{
  "n_layer": 11,
  "d_model": 384,
  "n_experts": 48,
  "experts_per_token": 3,
  "d_expert": 96,
  "d_shared_expert": 256,
  "activation": "relu",
  "moe_layers": [0, 1, 2, 3, 4, 5, 6, 7, 8, 9, 10],
  "router_score": "sigmoid",
  "normalize_top_k": true,
  "routed_scale": 1.0,
  "balance_loss": 0.000581,
  "balance_bias": true,
  "shared_expert_gate": true,
  "init_std_router": 0.0359,
  "lr_router": 0.000671,
  "n_head": 4,
  "n_kv_head": 1,
  "head_dim": 96,
  "vocab_size": 20728,
  "norm": "rmsnorm",
  "norm_place": "pre",
  "norm_eps": 1e-05,
  "positions": "rope",
  "rope_base": 68100.0,
  "rope_fraction": 0.75,
  "qk_norm": true,
  "attn_scale": 0.102,
  "tie_embeddings": false,
  "parallel_block": false,
  "init": "uniform",
  "init_std_qkv": 0.0307,
  "init_std_o": 0.0,
  "init_std_up": 0.0307,
  "init_std_down": 0.0,
  "optimizer": "muon_variant",
  "lr": 0.0146,
  "lr_mult_o": 0.951,
  "beta1": 0.95,
  "lr_head": 0.0039,
  "warmup_steps": 50,
  "schedule": "wsd",
  "decay_fraction": 0.75,
  "decay_shape": "sqrt",
  "final_lr_fraction": 0.0,
  "batch_tokens": [65536, 131072, 196608],
  "seq_len": 1024,
  "doc_mask": false,
  "z_loss": 0.0001,
  "train_tokens": 1172000000,
  "steps": 9369,
  "dataset": "wikipedia_en"
}
Below are experts of layer 4 (counted from 0) of a mixture-of-experts language model. Rows are named router (the router's row for the expert), up (a neuron's input weights, with its number), down (a neuron's output weights, with its number) and show model dimensions 0-127. Each number is 128 + 32 x the weight over its row's rms, rounded and kept within 0 to 255. Numbers have three digits each.
After each expert's rows: a language model's description of what the expert responds to; "mostly gets" lists some tokens that are sent to it at least half of the time. This comes from a sample of Wikipedia text that the model never trained on.

# expert 41
router:164151099124133130175177172104166102171169126067172076112133129111144074147084115135168108176057111137073126146127154147121098131100076112103057125100150160119137069090148132140146115125144127075137134112114128133101148147124165092109142140139136084147115087125069126167143100073148105069058142149131088133144170112190141120151119155115108120219177138083137073107075072178153073139143
up0:089072138143119070109096111107129152145124090143111076125103128129163153123113178153098159088148090154154130126136202152104121165156148159165193134100147083086077091145153159102158168140127210086128131148131131148127120123093129097130147107177170153136133140155145150135166093163142108123160154176121167122171140125092151133188117111123088198104162186135147143101105100112094230152136
down0:096149111110106108105054131108130072167116142124131121195155123164110159110194122143165126156139075136146098111147091204107135111123105110136073151123067123179093166086119115145166113125142078160106090113085182189097176135108163070116181156104131172137144110124141095108120127143209140108128124174118105151146089091128179130144139097085175129176133106123113131125112158171134179148133
up1:151128111126160097079138115121103110042160133152136131168118155142094064175115160158161086129160160160093164119154132086196112161068148101134168135183103102129085085182111137087175180113112157140112118111056172164129136163122104055126113146102138121130094185130095125100119165158137098110140175213121154055134119067126095137130109121119116058104155132055163096053182182132090184130115
down1:138125221080066143105078088146064154046132111083121127154147138097099113146116116173117223132131120077123167166135119135160115140145163120112090103052109132209072144138171064101169132143127106097128115184120175110126089121136120092080144129088125154115119117144094151179105105134133068107120172139136136075170117142082168155163157121102109120139135153123171104137063133121094128142127
up2:119178109120057143160119123149103148168115187073104107148154212184158118125148122174130059113155098107164110112094166137146152081133170154112085116196147137151172155185122091162169100109188075091127118098136184184098144076153103106157113073149167137157141142158139153154115136093121076148091120155103108138136095092074089080085119105116096151152090118200158155089173174152102082157100
down2:137153209158140088115113177225114064123101119072096158161080138142138112131099101164158135097161127158145127166149160117113078098103171132165118105146133147088120178112097088163106154116134124122137109133081094169125175147099121155158114072138185112151131135192114135128098128111095088157057140107175055094091171131132160107133161162122104175111081068146143092105151095098089189117147
Description: Opening capital letters or syllables of proper names, mostly after a comma, preposition or ampersand, such as Sh, Gu, L in LAPD, Ch-iyoda.
mostly gets: " Sh", " U", " Gu", " Z", " M", " Y"

# expert 43
router:078091176076124061197139141133119103134155121201190166165160131134156123140098164158099158116130139123131162138105121113138085120118151154128137156118163164125150081082128149123086172119127109136148169130107187135115154196155137116104140127091195155096138115119113093147119104134092179077116106156072165163167145085127108142163103204048164170151140102156130110143091205144112104079150
up0:134132162120170094154151065162158193152166117160187099152199134115189107139142090146109096154159119129121154119165105124160150119161103183108137158130111107123109122116129135113155131088127132139143143146108135137105184107096112200157125086143160065157107191081146095140139127092195142101088124188148109140139132103048153140144117130145133131046170087149154158191123159142130129150144
down0:124125107136108075164148189101096149066119143107142133119154103157092116152125077145232102135090107161112113166144197093126131132176102146135117143150091170157102138114095102179177094092151151097172119133174123153090135096151215160109115120073101193189157138112061138094125112138159114127152113132126091200105133094066194110125130153121171138127102128113087133112055095130102134152169
up1:145104155076107160094151074133176086107105151161114122182088155169106184107118121167151168139106107165154132158106119144105132207132102082155106141117124134102075178144142185167082133120122185144117190142087089129190127124128124056128112118126133080091085170133148103128122128137124195143105107069197193078118114138195126099184142164119151112113090082066083153147188146149121053102066
down1:148156112123164124127109038154099086134119151093103166090114127133126144144168106122140073118078132133073129197050128131154121110118064145129149109157109191090112087102157093108179121158135058148156194135114110111162063150112081104087094150134144165127142144130160104113132144086140161119071072124158156114138151122158123086148145111067093109129170088140144131092128094127122107078107
up2:117064125151162133124187137178150128064106135146050122139118079109108140157126077105112164145116141096113097124122068158139102096107116134082141117172154152077159075154133169205051160143149126033110133138129151104177168123125144090108151124159134168082127182094095123128124143148153145134070137066142098155138138100148089163121149133070064139081120102111179082174101138101132161143192
down2:145107083106077104113187163082106130156138137138085147151111135061111102170127149107147120180109062083208170139145132127135129106123126132088081165090122093159131148148144141067075124143154046059127118079136157137119136124129119132047081103141096088155179160167137149136108113124152133145188114068106113141187122053132163143097120130152182123164133119119136131106153135127108150149153
Description: Word-final pieces in German, Polish, Nordic and other surnames and words, such as -sch, -ski, -berg, -burg, -ette, ö.
mostly gets: "berg", "ke", "ski", "burg", "ö", "sch"

# expert 35
router:100172115178108142108161144066172111102128090130112069105101134142196093096009138139138046080155197130134154138131120161114106134130163132136101084126160129078110116115095113122168132151185140093129160113098160110118164175157141075110123091095138146125088143153119108152117142115121119130142101121192193063130126154120131121118108116116095165123161137135138099107109153190089174177109
up0:105120118202159086168111145167118146135071108134097104164131165160128082141060157192067047058133202108128104136116132124133119065114173107157089096170169133113149091137124159100157123139129115141198115077116092094136163122134114131133145170133103105082128123028121139088163125148193152184086062132172149074085081170091113135113075138131144134100136113154141077108148133159172133128116
down0:156146139138081195145110100134140142163128073164122122128109160130086141104159153151097114053139148119067127114117102132148117163206126103125106100112158096118120146113138147138109143154139102099051156214101158126164131175106196087118134194148120111098112125206130158123083151161113132135161160147125100166124086148064097114108141077070088081108116147055175077161189145151143107062147
up1:139098154074058114163101085142164173082099103107147133147088130140110081119143186109138144108181176099155103166165133111164099165129143098162119159106123108125091106122122090145160150138145177100119105124124158129181136086147167091134105119140127092111123150058171155140143144158116111101171099095155134139152184069092118068167207125116120139089180091139099158063142110223162084136100
down1:117134090141152167080132101114144146096102125129070084143146171152068127129128171149234150140149122087125090137106114156091164084126111174149094108175115101145098100155136113153088101121122115123104187134138106155170093170146111075117126091093116093112131165164125141149139122113118162116084153137088236114147091110078091114150095166154095152043205126107063128091086111189154160108121
up2:141129129118086109139110179134103120146125180151083147127077143067180155115139132196118098098165126138181113133113149090161114133171121157139128143130128125168147106107136156152124148149102157149117108093132144128135143114154122150147112067182153150110156135099136099143220129130164156157133152160133029043151101117092133097074142152120155137137122159130092140074100157136119136168044
down2:109119171110164185121082077090189128128122103156168124101090084125109100129167115183191137149110141150097155188123095163101134152082094157045115134198126190129155133164188167163089110145114121129101150104122140150148151134065109143161152167133167118082086139143119184144122146101143127103089150127156093128134126153117153165177195151152215086159110113133148183125149156116139190166124
Description: Later syllables of surnames and non-English names, often South Asian, Central Asian or Slavic, such as -man, -ović, -son, -ra, -wood.
mostly gets: "ić", "wood", "nik", " Khan", "ín", "arin"

# expert 17
router:126146093137121102146167082096129109168120085097059095097132068126142168164093132188160074091158152153075067141156171099137073052122119119125116100062083130110129153149134148147073135087142143090124117107108165114047186131143106134160194150114085163114122086157128130167128082129096078145151192113175088149130161162055173125105120144108131115087138042086145133115114107112114137110114
up0:182084176134181140139109144059173146145096115162150116121179147123118163123095043098129128128120121186156080091123126141045117120074119154065123128141181119108122140117117088087185130118085122205159067072129101171121108103152144088103124102147165096109085144093157155119171156128139093133116103084148116091159161156130142089153125088148146140117185143142057088118073207145182112093135
down0:116070147170116097143142128143143196160141132166113127169136177135194167183130183112069088094150079141147180104168036128179107190160167114167156067156117114127138140108165179091089148096162128110078129112111184056097185149144141133142152133095135093135123174125141081167150094107158145118161152069070041114076111148190145154104169171102100107092102125092142112091147112128170043135108
up1:079152107165096060160086089128094112091134155122098140131109110107171128158200168182169114140132166128177111188171103049117127102102131174117091176089133202126134147165146090061120161122107115151155163139126080186129148092128118124155161150165137159138095128109084146146121155088116159129165158092138114108139115152138158172152107134148153138163103044159155128122106131119184119097180
down1:127131088081128089152128212117132192132117089146086139125082151163131159105196144118101126115116174165110087096111151122083125138123139064143121145132081125202052122084160141117156144083131167151102144115174150093104130143138130158114121108134097094098154116099127121139097093179127143164116111130131163152147131123187128139182138133162087092084203152078140079095130065176125153104130
up2:157096107110125133144194137093123155122130154123104109070054182153122094142101160125138098126154119135154116146100129130156104162106070074081129125111146143081149121107124164099090138055118116140137087101155132131125121123140123171117142181032159085148108208089041120167158130103084151113151138134117176121176134118139157125128128164093076097049118239158156126132117206118180130093159
down2:132100150142134190099151231139121142121148138122122191106097112183103184123120136144126064107099131110143143118125149146134110151194135093170119125105139135208104115155133111173178137145156113112151161100104115137133091097046090117132196103112161089096112121100132151058142181076069153157111080073140135163139131102170094130068156114101203100126154114083094162144188137074086080162168
Description: Short vowel pieces inside foreign or unusual names and words, usually right after an initial consonant, such as G-oku, Tuct-u, Safeg-u-arding.
mostly gets: "u", "i", "am", "ai", "e", "a"

# expert 47
router:128148120061146147173147187113093134126091104150138099192173144193123091190173089117096091124133139063118101098118169099129122074091155124163129125141168108159149128124136110072141107104059116145155072154131174102106116188131162123157101103154158122122104119106124102154133104176139154148101105156187114006114123143084119101087133172079107109096125086150127077112113184135103133122175
up0:121115122117084026109104135084109228154119128166121116137064130118134122154172113119145119069175126180140163133124163120211152097137155086145071192052136146105168110158160087111126117082144103106124098105114147128119158170161167103094110083092156077144147106101068099223108145143118118163087130121124109062117114192081130163103156162103117118124120105148147137137165146139115163187096
down0:116073084066169133127109166204143174193123052137107064128107121077080229104090099103134210100077149115165162117113142110131112058103090136177193087170136146120134128136129099140131119107134144100143159163151079111167088168091121125147137146150147161112119155175115147133125132152147091134172179077139112122204132108073083113111144146143081097139099130130203160142100147080090120106138
up1:140131141072111094080148132144126167108039113162091132121144155122152119158178112134150104100107101172151083070111107140052140123149173134176101125179144108126119130126078119149177093048071145097165067141119036115129187134131137097117138132151105116139077131111184144199182117166184073097134148218120138120195140099151155111158197123116111094151122175163107113166065125081149087117176
down1:144129105135087105082133150100163093120105182150123096158174143121147136087121114101130120103094156128168148178106099139113129149121117079122106095138126155101105113112099107087141107167162124161185125106144149188146140177109130153106154184086154138159121132191113185112123109116092175141168111128106105169133172201158178082133160091194173156100121168148094150157175089131115123172135
up2:139096162182138070087131032143121080122111169167109138093086078131110133164202114138115066164086107122131131157095117088096127142115130161180118192139144076147136115146123143130241071171094070116099102142124140169057095190057154104131104086167094166134125127142169127112133079128113097178161103166119178141127148132125125131137151181099099197141123090117074136068095079140129092083161
down2:100102180116151108134142118144106093141137076133131118133108046120077144164181146101046074139155147114086149141121136116171109129128165173145140146171138127145136101158078110095068147107206112164143116118107146105046140160113118142110157209153058108086151100098127101130129141165153133156087137121124084093112085084106131192094174118081123110137105139182161100135109117162138116079169
Description: Particles and verbs in phrasal or main-verb slots of narrative prose, such as bails him out, breaks out, winds up, started.
mostly gets: " up", " out", " back", " off", " over", " started"

# expert 1
router:116124160164187143176121124106117154144125060165151160107100101173175125168132145106114090131161133165081100183193119098143093105122159081152106180130164165140071149154055143107113103099149124137134106136099202192132083098137091076179106132158105121080086093193138107134138106104098121148092170204122114136141134135123093135097063208121120129123161134143147126120166172129101084173173
up0:073105132117089083140090099118072122177110118136140141123161111110082124158120111125112109157084142118117164138120092093075141179091138096180110176167133133142139154146141141129111116152068141128137089206099125135138147102137124116047182146121125136095108111094034127226141154171173104129173170161167114178130188122111144113139122092129144068151094115191119130098121075123080085149129
down0:131118086134128125155173096125139183138110123105074143140106098170128158132200139159153076093164139122133093112086101064184063097149160129141203076137135142101157143171116087139123130156141154103155112167140108133088127139165057169119164090129105097169106097096093160117142163085101126093075155162141058132099099103111122196133164131079138147103143128098134116132072137159132182100151
up1:125175155135121138161143134115125117138042086144185110108162177126163170100106077137108105101100109178128131119126127121109120115061129141182116089177146155099165161113132123193098112144145158134148147121110141129112117105146095166126120154133149185086148119133174114120126141125086095146127129165088076111106130161138130123109133168115162089119118121148125151148088144132167150101116
down1:130124093188144114158177090118063108111170127150138136132130104141130106109139097084067132168135146123133135078097150091068080179126105153131208167184165116098059094175092140154126121138104178129130113132134132092141169165174084083161133149177109164113147094117102143116165129122153101187101168108153152135151072113100132128123133132111111114172150132093082111132102113140117132182102
up2:133135171097130100178163147095119140120109091182107203180099115105131096105109133126138135122180153097135090140143097102140173148149136063090101122191106203125120119100160138123107118131074158130114140138123130119101099112126177058185106126095212138098208168133161086132147105123067110143050115081183107110159148119151089146118070158175124148139168176099111076100164141155130088123121
down2:150094158126166096118144160168179151121142121111117140106082176176130117206163164094121099082131094119069106129080124155123149116148154119127098078118112129170142168127132137089140154101086121173109095116142188141111137110122171175096127143153103177102133099139157168130179200133051194167134095115154077156119117157146200129113132120163178153166124158128133201168151106077097110186102
Description: Core function words in running prose, mostly copulas, articles and object pronouns, such as was, is a, an, his, it.
mostly gets: " was", " is", " are", " a", " were", " an"

# expert 32
router:166103134145054143140100135091116111175079092117189119094146139084127148138109026127139101143114056119187145148125097140070123089114127137135086154113139165152112147146111081128108134143128145142178043150123132154146159093128150093136128105115117159117128119151107106129126152089110125131144183105143059096107139135151094144042166155101140128137134082135165100159133149120150150149080
up0:131179128110176100170141134107152118138152049109165109171069163166159052101078115097143160150137065127140170129146079111087167132141093144153172174136172146113114114152140138146152087142130123121129130080113097097104144153152142162110149151158128127159108123123118131129092117255160080130139133091127084126161145095131094104198123124127147132112172060084129141095098129140138129111136
down0:185152176110109072195137141089074066135188170127153115101035132131169126144131163144130120226125155093097116133105103114131132062173102142133100120123151109162193087099074114129155152101127165117151146135126137133137077095133135130162084160106158074080140132143100174201058158161172153148169128078134128133176111129104144122113107148152126103101109115092180173094140149208119116131181
up1:085163112142132142175173079142109211140098123100178112175124161125129113155167140166101149169149100154182142167182146149103102086151090116118149149067175142107069134220150139113104142101137077109120105117154169124137115156166061069141158108118130181136118130190077146141079098172137081099071150103099141129161126160072137109133138121081141153156082113124158089187117110112104163130103
down1:155104134155114122175116079159089095118166144153084115116156169094064104110130170111121152122129097141131083139133147137125151185143109131170183121105143144089170179118136129123089088188133098143122108117069103140150168122164172205134157094128131113121167132100142130120107099091122128129159154183204136184137117167164067124123144077096136103067116072135079126156110122100101050158148
up2:107129134128110086191137123121111090163068130197108136116094131142138169109123071154141117136094101143124127102103093125124141134124148108146132172173137185160154171148120143140145140176136132096110141178119090128101145134195153079128148118106156143083196142130119085071131178102139074046127107104114141088126149144128089121105151129106137228135109131150075111125130157135164109115056
down2:139175097116115081184138187119100174152151095105116139125074119113116073135059155130154147204060188152070112125035117079100083145091120161116126080163114124162168119106183101150110144159134155106130104174168116150115108154114174201095095152132197145101121179138118166083144174200082108066138126161099134117176120153076157106128117151062117174155087094109104090129082094164123106214132
Description: Conjunctions, commas, to, that, which, who joining clauses in running prose, often right after a verb or -ing/-ed ending.
mostly gets: " that", " and", " to", ", and", "s and", " which"

# expert 45
router:083148088081117114152141150148077108176138151140144103161103135190143122079163115129113134144137143166139141164134106113116137146089077116194089208148173069117111134134113093197172101131138201118172143115093154108114162056131073080131151137136142093082068145129134066150122127124144105127176106150105203118097122097114147142089159084101136188094141165134187158083089224102130113183083
up0:099163129114149086100092109113064141075090150139107052144070117189173170140142044144133063094172163081087105161151163131082118174115054091209124085133140102121153081174129175140118082102086147150156110109147119189107093156142107146190060196052138153183138188093163092148142132149122143135154161111135118116082136149120164158093115142091151133147075089146136123105130126074116069122157
down0:129129105099085104068142142186074061211106163149099165111137170148098098083093161151128129090182116160125119117156148104072137094132183052149076103125133130123132109120134163117115110157107088175175127128119064131076169075068168149149150183079177112139116109141129169145045058093130163108111128180055107169112119160123084132116121140157123148119121155123193132146096135125164086124161
up1:119077137106228142097128154128092191118092162066093134119093120154122137123049159135141143078159110110089085160155124116148125127131173145132162144133118145083152113157080142068132097189077150115124087134112092182134077141104150149148132097116138100143195182132089123096097138137148130081145140108116124120130144099124110100103158117192101142135155199203197160133143130151095164189161
down1:073134156170104088092132156173159139180156071094134089127129122142102131064127161124173128106111126098128129090123123098118153140094120102121168149104097094113139131093119146163064139089208163125138106118149155170147154127117107142112124125141056099104068146204073095140101080132114100110112135117078130131136091143103095127119094112102095103229135148094098143093105102093123143150148
up2:189127090117178176079122117150073125077079133118107074151106098138120097097158115153154116139116141093060142147143144082158084134092127165126115117101082084125146131110208057108162179105099158151131139101143115129143112160088081048146095141122138102108135124165133088148128058104131176159077123046117127119112144095103145122092161108142089169093156119141135160127153080120111106140145
down2:142081146102141162138106162163138022127144149125174140072094054220155181136099157146153113091106101064168107097118188139164097115178105087108141084090117134128126090131132122131112102088193133071109165122083125071136085096082145112191126151106133152088085100067191104186097135115134098180120095107097117116123172102128171093090135100099119196096075179112114162138156152128142082135151
Description: Wiki markup for section headings and table or infobox labels, such as ==Bibliography==, ===, | Title, Personal information, plus film in lead lines.
mostly gets: "==", "===", "====", " ===", " ==", "==See also=="

# expert 12
router:100128136134138151114105151053071120122147112084129065131060114157106118113076128103144106105177106109098168143131143134152135104097140118104100101108186190089190155153134114135103138119175134116090098088159176108113176089124103039129064153097084167042146128161066083076157130084110106110090122161156088094127092129106109153076121118105165182127208109091111197019083107113163123102143
up0:142179080104116128086158111171157157136056097143110083055087176102142165101139097114123147103061105165120118141120138121192108119108107103099115134016163141113147161132162101152182158089181183151112093083104151165104174129143147139185146129099091092103117153157142135109126107137121181159115123097091125109138135137067128085124134147099138116136106074120160175161066174152175169143112
down0:117146170188069126056139161122219133124138158144080131065163094059115111161084096154138121106139121094133160186172156147163136123138119126078096103144096149104102122131135118145123113155142126198147052143163117104173123078115108132122106125085153085123101118119132122177136078096092175142115118197104087120123149164132134145137157149127130163151162158083137097134142062130152144179164
up1:138162116121095182142119138092142171117055090115112126142097141126134108133087135156129152147145096122146139118131101097150108137113153132135128132099126113101150176107156128058138154138166138133139071129119069134125116151132133086091080108058152146124152102071111105193140080129120096087122137139112114126078142169124122170119080197131175138117178125054119118088178062099130159109124
down1:149123160101113142151169173106138131166127087124101191118169167119154134141066095180115069123066118127084121157165173164124131134113132118143123137127118099081132115057107151095081123120158138145186090160158079178131137064181118120145137126081149163065126175140142115113139116174164089118121159166198093158136069141068181140139114151133161203116087072021156155172107159154120141127140
up2:114152102134149140168117094036149146141144063178096155170093144086130156161120161112160143173031159150164177147168141159083131134105129099131087162150149093123136100124128150061143103142167088122120110137064086143147093081194159125141179128123114212102149134143104142090155106113157157135142159182124157173108121134133091165107115131119185168136164146162178156218089144113140093061188
down2:156127129217092215120119139136156159118087126099164190134145137137081113118149174089123124112086190205108065091120174128158159117148148150065144116142144116154156068152126193184125140183148178167131118129199132080095163188089129111123115149104174092164128156107110114147164127097119141175169104104136146114122126154165134041116180131121072064098171111114148143086138197100129118146104
Description: Periods ending sentences, table pipes, list dashes with The, heading equals signs, and naming verbs like called, named, known as.
mostly gets: "|  |", "|", "- The", "  -", "The", "| S"

# expert 11
router:092142083129064128149232161141164146134158142091104129188147087135202148079092118111175126133144232153065111207177111089103106123110087151166111109139144167155076141081105085146150129143147144099146178177111138096111081130100120125121153066138130131128155154099128165153099105120105096107079123166136145112175118170174159120118134124123079123166119120112166085104115108188106098182145
up0:130147127133156081129130114170134168138099158095201137151149127116124097128137157109115124156127131070129154102109199126116094146143152136145087116155153102157129120158134129139129133112052128140122170174091164120154191146170123134099161102162091126105126108112068126170150151103127123081119163138114148111137104127184125100160139109129098130067161153096122093097118154049117109152125
down0:123078117024155160072138138087087133127101098142165147140150120169142153110099118143097124130144142136118172127090112166134099136116160077129094149162106147184138158134063193070118160128071087136130112163094123098146072163136131136143143040101123105105133100071153093093143043074097152102114142145129143146087128090101128098131154163166077083160171142106129084117116134128076135130089
up1:133179149063141125179119109134128101112107148125146117155122172144135106086125102160170166105172069161195101150098151058211059114071112129167118082100118128110134166058123093130121160129160096111143200128031124131069123072123105128185098098127082146188132160111113118124091120169157154109108071106114122075096117149156128159153058142157153119174114105126173139166117106125131139142121
down1:174078102128141071088112103078120255110122175187179141099146171185123160197130152135124127105163163123147117205123129141070135140141124069140172083150081151132121088088135143118141117137140130128211155104073117086160118100108084107160095204096141140171108123151133129128100157080133156122147126132132186134150145099161158155095119188061200132122122163077058126127147162102125109145142
up2:095098094169059073104128101108135134164161135130133109115165143084114082116095118124125106139150180112117108081121157090148107179091210088153139121104111095060124113139140125117119145151181134142142081165095146130125072120134109140077140142195127134079138101019108147121165126114161166099101099155150094104144186139057149139083125146133132143126162144162089100101119134155102104141114
down2:134106149135124100145138129123105100170172111067092096147139055140144103140061101124132135133153115207132137162119124052147144141120131133151149158133118109161150138155142081115145096144108142128157083128150101139152120138168088094144124140125092182063198153097120081121110187165135121100176195149143182134080108172025154129186118167119158125121138155121124175162099059121091203111158
Description: Pieces inside personal and place names, often after a first name or prefix, such as Mac, Mc, O', Contreras, Veerapandi, Cherry.
mostly gets: " Mac", " O'", " Kar", "er", " Mc", " Marc"

# expert 42
router:131142142130158144126161162087092165163132132083133107090126149120119110153164067136184176142117171081117202132142152102106123135136102091069078096098140195082163114143157115134122143161108169128093118093123150206130130172104172153121168107139193105126142123186119153145131061143147091157130196128136077129116176090163079169148103151120138114179147153130103133112061169077130067129165
up0:142113089144127158148066090095106167154103133129042130103104129119135076165194068161213088124141153084059140112145133072116110099124109122165127173149136058070168116119072186142131093131140089123100079165158113140135093112090149076115126123147093096151092149122085147162113129138160120132166092128116148135105160095133153185111161111067081143156117165121086082101115088138141117082158
down0:117092151127194127093064102093148214145106077085181123140094142125107127124126151092094143162103120143087135125107106119075175207169169086175098145140184136152059136071129128158155125103090155161099125141153091150135115197186119151143078130106137125154136110109161138132168098045093085162096129177176142106125102148142103129146098114124197096115148140107133111122175121131108130074106
up1:101145178181186134142070129168164114153130116039087142214106080101134115136145120180135161105131115150160143067140204092108110103110092105071140150159083132083170111118146090121121194149107151153130184145171095121105148129133120151098192088169115135091153153086149101162145048107102168098110103110129151185132118165114102149128067154076175128122111072183168135086124117097138070115154
down1:064126168103140163129142125172142094053145106149168173128153145115124094151154119153113156118121110187111181066122121123086125108102134161107123098120108173114188119083102112147048130138101162166158126141104131173147172180131156186183152082153160097104118154130102100162169122154129166079128172197147048128087027091127102174082126143138075135059115113150142129129110097117078200114155
up2:112178109129135129082130141113158102162174063084128066091098185087136123084114083134100145119126156096075102163121170175147116168064145171078163122076128104122127081136139102136103096131137154171089111121161120102147121114095144158096103158045152168111096128140036176118089112104145145132159095135127143113163146117135110139145126106168097065177142170162094097068172152084161112142121
down2:134141164186173100122129151120123119072134108143065137195205113137176142133135205140156144071195136165158055108103131133184124058124146156188173084054157110145130083107091125096122128147117184126121127169108140211197148099125142107181112186073141135087143094098108168133150100055132152107109117115090074109135094129150142176141172039155119118145094173155146063200146110110155111088134
Description: Short lowercase or capital word beginnings like kn, gen, ex, con, D, R, starting names, taxa and words.
mostly gets: " kn", " gen", " ex", " mod", " lo", " ep"

# expert 27
router:128136152171137139162147149093110120106098169145116125067097110148167110101115181106126163066113124140156135146134113127176095084122120119179161176138118169126062108179111093146134160120086128097120103100140155161087120123152097105134129139125124155116147125119108125156156133138059099179101095174139141163129124144142121108098098137137203166096143161127091162106115117141096074206172
up0:064114157157075160149102111168108095116112198149145059122113134180154107124173141111094137134126144084134152185133159121116100090103125160104105129164174200141126117149081142116119124209112131121129169205167108124152083129129144138103108099132155189129151091178115064147092142122099111126143076167130066144139099148070145142101124134142156081084143160099118141182113119132112174148147
down0:085135149097136115168093103118160171107096147118126146081124116159105187114157188144133141106077114155118105185148115108160120144207130146141095103129167141175134125181111146132141128119134161106118123156147149142126104123131147123068116120159138195152122068157099135180141125133076090103105138051110142110066146166077185066123119124204147147107115066103112130173133110115153190104163
up1:111138148139111073110172119095106125095173134102076082132126165132162129123109142100165118177126117118123094148150100131097134166110082117159119104137131187167149131138122102088166109148149144142117157141155149071125139132131130124108143143118176145095079087172099042124149145095105072092112146114104134089118151143045109068130123095134130117116093148105119182158124110144086172169119
down1:149114197075127116121111146107181154165074152146159128132134106116077139118117121155137103106091137055098115128096143149121127116100122155124130124048083104129076112107124156150114116107140115133109111187194153120157127122106125108115138074122118174115169143173149053126226102113145117165162126164121130097154060149087143097108142151147103138115118117140080150166141082129141132156144
up2:121149170114121087122169098145171150125136134177162076085122104145126098071095127185181140094133131131158119143082113122086062115129112097185122109125206153103129153146135120101104118118189140076123095159104101077145146156065105143133078187084144175082089141199172119098071158140085128160126114131132189159133120137164112109120155118146145114104091060111107131162048145167150154148110
down2:153135153105120120135147139111150144137177176111071139098083087108086196136177077193145089139156134126097081116115060132118197066233135111130058132138090099185106113133068154132156146123093070161164180112133072128129172171132079092163157109168110155120130122138130140127154142053113173087093123151120121114143101127156139155149086184142111113092141125073086153086119162165105126150128
Description: Table cell separators and runs of empty cells, table divider rows, plus copulas after a subject, such as was, is, has been, were.
mostly gets: " was", " |  |  |", "\" | ", " is", " |  |  |  |", " It was"

# expert 23
router:152118063072120163161154136079127077133119089119158099132141111170158134095160133137141127075107102144137144142150134080126114112133130106135134122066133193119110026166140179129178139099131152161153119133169137157112130109163152040129131186126067108067090129126168101125163109033070160138179156111233180067112160094164113139109133106127114123123112100146162182081129135135122101057114
up0:086138131140119064130166122134203094131129090146066109118145091125182084126093124147146141084067078146170109134147128138132185101153123131107066172148110141057119192145102114074174121087154097131110130121153152211146145129117111152127133104168117183132142061177144152081138112091063068141153119166129123162093095158117182124148117145120076179129184134137103175098067084116127198103139
down0:146140140131150151130158188088108099156117114117187188155110089092125129100144102084113147113156176151158130166115124115202160131130112108106071089102196145153131124101077174173165137136117078180105106087064106153146091150087153121101157098137184109120131128132199141122098160164141140141118137183072133070125166107076088182125153124105116152056089152108092110103192125100125124171082
up1:134067139101175135130143145112110107077026145082091140134108145117139143119055138144202080103115104128065169111110126114143142075163077192183106183139122164082153135122156078130173104181155152082106139156066129150069120071112130127051130135142127129127015115186142133182098103156149123158166182145180176123136141115098100152164181067129071144126133115171143098181085156130093129118133
down1:143165045095152144114087154072150114161170118129164141110172120102158075143170139150084100151147151112066121214151096142117118149142132131093063177162152152101129122116115164081147132154137127157094100119134131143171135170131097131083111082111138076131112144158106114099123152096100069102158140156124211117145131152188099107152115078121148113109074158073099123121100120088096134108045
up2:123143138114110073104163146188123151105163078093135105112124163171125151091104141122145115141110173117131124135129135096090165145117128124158108127107144147156086072157097110127135127075152148101154073141098150131131110211119173105114160121130076140097077062091149140094162118068151163122142154141108135112116139125094142142181107180097119062159084140163198096075144109069066136105108
down2:050102141126091162134094126143170120153061133137151112134139145157166138138104151157123138114176154062176162117137157156159147083087108138143150142114135141089071176158142132054128115130132068091183070146136145087191134133135115100125129101081139128079169032159112108113091077115134083120090124126139155168126098117117188114102098115131140174116165088200134160119102102071119116074169
Description: Plural -s/-es endings, closing parentheses, and linking words like had, has, have, also, including, such as, which.
mostly gets: " had", " has", " have", ", including", " also", " include"